config.yaml
n_layer: 12
d_model: 256
n_experts: 48
experts_per_token: 2
d_expert: 96
d_shared_expert: 0
activation: "swiglu"
moe_layers: [0, 1, 2, 3, 4, 5, 6, 7, 8, 9, 10, 11]
router_score: "softmax"
normalize_top_k: true
routed_scale: 1.5
balance_loss: 0.0115
balance_bias: false
init_std_router: 0.0312
lr_router: 0.000531
n_head: 4
n_kv_head: 4
head_dim: 64
vocab_size: 8192
norm: "rmsnorm"
norm_place: "pre"
norm_eps: 1e-06
positions: "rope"
rope_base: 10000.0
rope_fraction: 1.0
qk_norm: false
attn_scale: 0.125
tie_embeddings: false
parallel_block: false
init: "uniform"
init_std_qkv: 0.0354
init_std_o: 0.00722
init_std_up: 0.0354
init_std_down: 0.00435
init_out_by_depth: true
optimizer: "muon"
lr: 0.0023
lr_mult_down: 2.0
beta1: 0.95
lr_head: 0.00798
warmup_steps: 200
schedule: "wsd"
decay_fraction: 0.291
decay_shape: "linear"
final_lr_fraction: 0.0
batch_tokens: [65536, 131072, 262144]
seq_len: 256
doc_mask: true
train_tokens: 389700000
steps: 2711
dataset: "wikipedia_en"
Below are experts of layer 3 (counted from 0) of a mixture-of-experts language model. Rows are named gate (a neuron's input weights, with its number), up (a neuron's input weights, with its number) and show model dimensions 0-255. Each number is 128 + 32 x the weight over its row's rms, rounded and kept within 0 to 255. Numbers have three digits each.
Before each expert's rows: a language model's description of what the expert responds to. This comes from a sample of Wikipedia text that the model never trained on.

# expert 40
It responds to: Sentence-ending periods, abbreviation dots (Sgt., No.) and opening quotation marks before quoted praise or titles.
gate0:160125141095137140142126171107153068146107061114105096110180101127154161093077085163192132165155170110151143117148085133118160130132104134153106083163105162112152152126084116143163130118190147124154108122133145143207085098090116144109110183090124141104124156115114187116150099161139143138176144113102067118183156108141155125183071108149087070099143110148161186185128084102169126114162203171095185155170183117150181138121161162102137093156143159145119074110099141245125086127123098162110163120163170090097124145106169135107147145147130136170115170120091103115164141115137101046141139136095132117114195143134113101165099106111150098121101113108067190137161131117110182117147173125126141193126094138105087135112090137152143041125105129122107125134177189049101164158160143
up0:089085123109125076098077176115115158083085058093094163112097105162124129160156146075058124164113100130124117153151150116129129093105114115095151158077071101070118162164137152132111095089118127087090117151110087176104104118124172184067131113136211085142157166157165184095095176144129131139105145141127173206125027092146093076155143097143110107162124148134099131144118176163102167076102127125134105114075158165107121114148098145151095108143124147126099127173084098092100185104063161123157145182216108130138121125134122060139120150100095096110114121131176092141131168164096104101181134132161178132120131155126087144182144114139138145115192129059164116091120113144183140096117111151105124104147099121109098118168137104155142122102104099131124121122189076214091125195096149
gate1:151147083150062116066118150089107135075144104121128133119144099131099153128175122127116144128138116112099129137107096148114127110238150194185106100111072134098104152126078182129110129157146133132129148138136133084139130059093142175170151134165154113070173183198181113078132144109130092152081049132168156161174084143145156129167181101094107140160161160125100116144153136137082108162110147122136125100110084080105122148135129076106144115189100058129109145136092070168180147114110042170156157151118114091101059163152128090082155118125115089110131103162173165124102170145184103143065155172113121098168099124115104124157110163088159116158121147110058107077122154140158166156143117154097137097147148182138122109144142133092102056105103176157146106153136112066114139161190177
up1:122135154127185124201153095181144119181115143170183146134091161119162113128087125149122095120115130086146116110148143115165146174058061107105158138128158079147135087138195112131125108100123072125115122131151136142133117172175112138100098130090082137174093048075096139165144157131140146078192234170111098074078192097123101162113098171171162126107110112146173119133146150092163141068116093123109143157135144153145148080121134213148096129096139183110133075127187158116086094092152203111093122091167137139124170139117139170177127149134140149120142169153059101120136090103073153115216127095137154129103166117169136134097161117172124141119145121133169138177119123113106119139109120133173154142165112094124145144140116104175117169164159115103135148080107145200172128103061061
gate2:136141141098083148120091094123152090116149081109145061163125116157089078087160150134097158108110112083086105097126147115132139152165126154143176114107135140151128116165077129121156138102140099155130117099130174104135120144111165115159129120193169121120150142124110107117101091103130097125068106146141144188093150135148157166102160077137124105157114179131146103166127166216158085124085068112121144096150097118097099137180113135118138070157154145142107146151131070083106206119144104116128136135124131160059134100100133118045130107160142137077130150094125117087106180184127079068051143168125155092098094125191140166174161164123176126112190135079122102111078136127152135123109149166096088107121101177029126107226209149165134105105174112182146149167128199147093068133109100
up2:124059138098109137122120116085140137194182085111166110104163118125135163121140170130096166159094151080122162117121178115157161173116104163142122137106148126117094092115091154067125069121139111123140147164129163088100130161102211125145127111148105173102156173131191133109161118115091150125160083120162153172141176116110109138095124102102132130186147151149131122131128099157145063172126060093055086169102077164163105148126175152151128101152134130107124125178151117117077187027126078183112116116144116170012113134093108154103090146147169119125078113127079139101119181092110180112101157132121148099152106118105107149103144122121082136075173170102155115157101172139134146133115136133156124106056080079074104108172167155131141056118142141187119093179162153159177091118074151
gate3:166094148123104179124134141126117104094127168108085123144079134144161097144103116164143149118127077139150101104105125128119159079120074134132095140138112113147111136086058146168111067142114103116136174151089075100160127169158129131147127078151191089147107090133158075083080078158178126175200084160165137137176108171141139118110132163103137127114124071101128071163082103118130119147155101115126153162148119160100106136092090108083157087107139116061105124159137090116120129132146118176130100132120155108146069104093092095128147092199075123197140167096153083124091176101136110163180098146139109164180071092094139134063118140148139119119114160082129074165149194138194065167157174140105118135177150220157181087143200117080137113154103195096098153111102163152173153093104123
up3:131074097125102095173162175114144051124167118095066181119152143125129110122104111155141150127129117097023105114148109156151104148152054080110104175141162118092101098082116110112105087150114126108122145132156066103109132097085144127104133134152144038147116089064147096148102093142204126159179122208146168126110126173146115119137166137172144099116148139085127108105128156115136172142097138122127147152107128147120097188148097076123123114123082136135111082103119083095115084147163110104143096182145157075151108109166166116139096117186075120117130127055120117142114085105168121159156106140088142105193101105103160151100135188111173114109112182094136096174159147185156096140091153114148148094194169120201154086140190111104107128198060156155166195138169133166147135102132112
gate4:100148099113131090119153098079106149095148119085144119080126158119070123137112127169095205133143172169092134166194163111096147141151119168111089186126105076159157102118095150098127148089183177162115118102094105136110180136124132096098146122120066106134158138167162144197123114166117115130122090128100121150149109187160127197129159044127123107137161097139148099108159172165080162162113139086094152123135108145138155066128163153116105100178116158118086137120136135083041110141162120121119102096162083143130068138103127059103091140149119116098068122225160126129183102071104127068166103120128130129111119103157118101079175120112148130127167158216149180064082077080117143124071133104104126087165180126128078171153134123153126118121119128114218122136106123149101126073130093
up4:106102093077162130094137097122182079137143091106139103111154145185073147145177210157146120167120167163159143112160161102107116052126095151184149183175217103154113139110203119121105152121172090131192162078128043157142130128138091087153125102221091106139130088137092114090103153128110147127120147168130191152092121113177159143173097074167107137103113130140104064139116125112118182101122127109077142159131091154118190107135144126123139101147106089068146108127074098093091148157168156161140127110112083101143172127052119136106104168118142141111089136137123078111152145137087126149171109104164115107116141104174096098111187136136125097069117130194147149101161119135147078078111130085110073071120144151072072147159147148157148140089108112148139089125139085198135124114103125
gate5:124091080129174108154142120153132156105176143161112137080124141105129163159104153115119097117152176093089130095149133080102138147174181095105119162092107098121123107089118181076078146117136163173146119118155136136157222137142072137084124105141100123124171176139107147101125119124120109161129188146149194085145142162104161175122225133150158162143111124117116138100150118191147103124145073070082121069130147092136134089141127077123124096149092095110175088143153111115137148120159109161185141183149068148119111155115074124194118151194182127161079174122143161174154152083104153161145086194195138133125137083071149129114186145116088157157158118126109099187096138081108173146116059083158119151081149139106094115152102104067159083142142156162106122173085186087117161106095098
up5:144135109144178111107148133141113111114128175110123090069080146124166165126150156046154124160147122149115161090103036110153132137162167163094101067109148185085126130132132140126074150157075159132186175184109149158120096104145137106177121112152152113074195150130142086187094169167066140139136155119143149128162174091082118124194176151160151146096104126142116097124142107114234099071103172121098192145115104106144139130126110142103079107129147084081159110099136138139135144200183117163128178109141130172101075099143125132236140103153074150134105121095123153129124142144092119162174097106166099081165128127091154104118142151144114130153137137128169060171174062119094131101103143107075153196151116093102122168115109193112100115153159135123123082144132108058134156129114126
gate6:137115170138058169188081102117161181063118096165157077147101108119161110176095116125089164169161084151148129073139106174135189113184131094143123075153105098127125115193117114169098125118126125159144135099113115107147111085102111167115123131100166097157137131140193169136134094133110182137115123130082155152152134145155091187076118144093078138101113105052131063184200093106129164117104095121113051179137120099121129110144136085167129090095129147175093148136145132155109128110113085065131097117169106122149163173135096113115086137166134116160077151161150104145078074130146165164176105127109101181071131103095161150159121121094187086122118102131182189181102093126157069148130159130158133162182107133123099130136103077130099155151150169158173177124106164088103130074079198
up6:126185115154118132157110115111145149186081199170080069117140160121133146093174121153059091125190122087117132174161114167161179092194117119172120124103118143112106131194119117170164122119110118151157069092133130148162102062117100113126146127135187133130152130120156191070102090162135113108191082166144125130155111129074071089100064183074053145140111092059134130184142120137117184151093150140131095134130139082140120125154125196118081121143121112133107111165038054163072078132149164100100105119151097154168121096137109095138113185134151149099116114122188097136160183109168132105145111135089175175146125141133142088133062123117118141141150147122097208110093139102175093156165168102088136146139117075196140196120102097137137096115121145158106137117143115151123117139134136
gate7:090169080133188136067134164126108113130184096108090131101141106128140128096098110087087120121166163126030184133107126160142056193068127069118105091180100124169101120159157094117082199185171158175116135140151196118108098137076156104198120135064159168105195171166094164185143121137124101122108143131173111116095125097142136087135117118132138101113160075149125158148141137080101042070152157111102071089144123133131164106102155144157149163121176131145082117177113198123168089122127118130107171093129089173119110127137152133141179113115138067203123165132125177131107144111140149111115085124090166119134128141139106049119084115132138090120132197133165084173156175131093169094145130160181166109144127116140127119131096150089155161130147068111165120124100135124094139149130140
up7:113062159150161153183141072083143104170064142139124138144151109061121178067114118135150169119143117149110112107114061117126150176109109132183125124131125159091162077158102134113097110098104170145100006177108157125159152119115081131166128178105128137140124118198163132123191063115170105144149111109109089147140148163132153157089131151099128172094116137112134114133114174138137154115144142081126086128112179106131042164105111117101099178135113181180088110088121088219154051179175110126121130201113109125180097112125111126140145134160126143169143103169109140130095136162106129095132183090124113197114143090132091125133072091148119105130102126133062146154135152099135158157154100101117174129116092101117131086159087116036132150092166137131175173102090187111133123143124171
gate8:116130101125185106100125072106148158172122142113067052075159089185161196125113086081129097152149102151147051112062140150164110159155057147190172110147216063112134100113080137110106156147089147123191087079064110078135139057145116145158127123126130141103140140095218148112125140126104129165149112140111191162076129126103116139117124147159082121136129170127148117141161117141136134149151132147104090099119132141169118149119139135159133146183090144106118153132149158104170085096172089119111201092104133123107066141117080105099160185139104080185127180165133151057118096148163134118150115133127131133165145167146096127189142091136159187125068155141104149124135158125114149047206177144161124133124140113132182093150122162077096119151102109090125134126110162099141117181131145
up8:118097167182193155141149060128147133121158140143081128096111117107178139078130086170135089080124117123081137104097152080135122178114098152065109084156184088106151148095113099123132115172156167153129133141078135130160138096139151147148131083137145127085118126148164124096099137115101091142164131127150196138096183148083144134130127137162154166077161133116164128134152113140153103063135127124088135060144148066184181147181121206152148157133143104077146114132163097099224103154148105079064167138181127096086063082188095098071097123182124148145101131164117147103130109098114170050148085133161131153130161099147118122152161127110130123120088124132077123105143154168142132097185091099150173160143120153168054144152185174116146100104099112114155143115106136129115136224193145
gate9:135097098077135131126140122127073065207138073130159081100078105118154124126109128060111178154095208094129125114038137162155169179082113176152150116068124122112148102139114095157087097116131142120188141121151130120076178199123100106120140098161107163133142157101081096093117139120133122130147114199139175087208109143122112157046115139160119122128110143117167094168143106122161155138161114091173122122162136177152100182165110096131136108115141090122184121176111098117120153133095140121158114186108114175177124124125125201149152166164137078137066127118159100141136104120170148195202162108118187197136136112124137151125133092106166155076111123149157131120130128106202110162125076119106115131122144124177123142177136052062178135098156116133133170104111149130146094064123125
up9:136143124119132061140111122119093050153127099140134078127156090119101201081138126083084165165110164109067187102118161145131135145124116196118137163056161123162096163133106112149119108078126093149135091131128168132120158168146139114117117116157140147128134182133166133086131171069069171061103117170056117094157120137141110114094084184188111156113129098168149089164114129143120163109087140075204083087138091139139072132162126128169090095138195079100139125171149127109149129118079134124119119161168129194126137147191122133142167180112147138097058145116090130108116170133140125186131086067131175136112116091109156160143147085105171142120110138192120172154049096123136137109099091126104105122135119114098058153132161091100197160046077111131168136104131118137140087079118131
gate10:117082120110107169098153122155085097121112153164134173059064112120093089160108075122149152141091127129097124143141084097116117147078185133134111114089109170089130079126095174138072069126133138093103136127101125082157150136148121153135135160160059124131166104131078126211157151100098118133110149146141145106086147148118148174079103189198155089098147138165164153142122119051145125117168141174099161102069136155167165113120139172154148156142181170137121062148218155092131140096163132101180147126116101113124084135165105123126087103148057175150185146082104090116094099103141164128118179095145096157119137080107119154125201138172153110161121163113131069107107142147138168191150141138150151163131143129207093117145169064133153119149047135128161126139105099149188124066131089
up10:127071144149149101177185092159143124113150121093099124104143134152161144094135141121197129120138169131120100083137137135126112109166143162113147177132149156156122135102173093083178148127165140174167150119142104122094144121180150151092130140107107160177112087127125198096149141161099112114095146172080165129097109116237098139129159138074164153134140174114109164101175120103190152125096145089102122237127096127140148162147174093165164143110132075132168120135105163090145181136083143116080129129084165157140212136125110140119136146083119181115205139130087187151167129081148111160161058093134134108128160186187123179129045106121129131099122154173163197122124133122154096088092096121133087149075129109111074141085131147111140173158174083084096110082157151176103141098098141
gate11:088147106132157133191162113174112214063146116144178144154149132119130102145126127191167108126129091178154099141115106142138171122178144117126113156166158143142101127100106143097118173120122109134178140117127150076199141103129092152135127100147110114112188123156218069136065109100202124075104101169154218195134155132072116128113155117123152150122119150119151118147132104175117144123134080101090114162067133109146112139093117118103117118106092148112123065135122072098156146073132159067139138149133064121110177110036187113106146128147107117170166137138161074101159167154127113073132152141151127095161089130133103193151150125142170146131099150062111130077131163119141160151191169126118106106162107203090182086110184187111098073179113178109088114136147126136116107107160139
up11:160116114137126169181111156114107119102127115114127133174112100096079121160097142184130160125144144200089141156119156166118167139169060107145093185174142190122143114124090169158143105142149129134098127105121191080115122148137115113117125165154081099152069144159111083160255162188145099206101145150139104096152156133129118079167153130099123110193115113093104086104149104131102163134137163143122138128179163178110179157101124085136098104159108110064156139122144167162112137113096091147168081113109126092153141115115148118165162135162150131182140104141089085138151109151211092153087099205117157132120152181079155178083141134149066095156074091169149108151078108128107063118132129088145135136115185185182092105098130175082139139188129129137120139109161155148169115154132171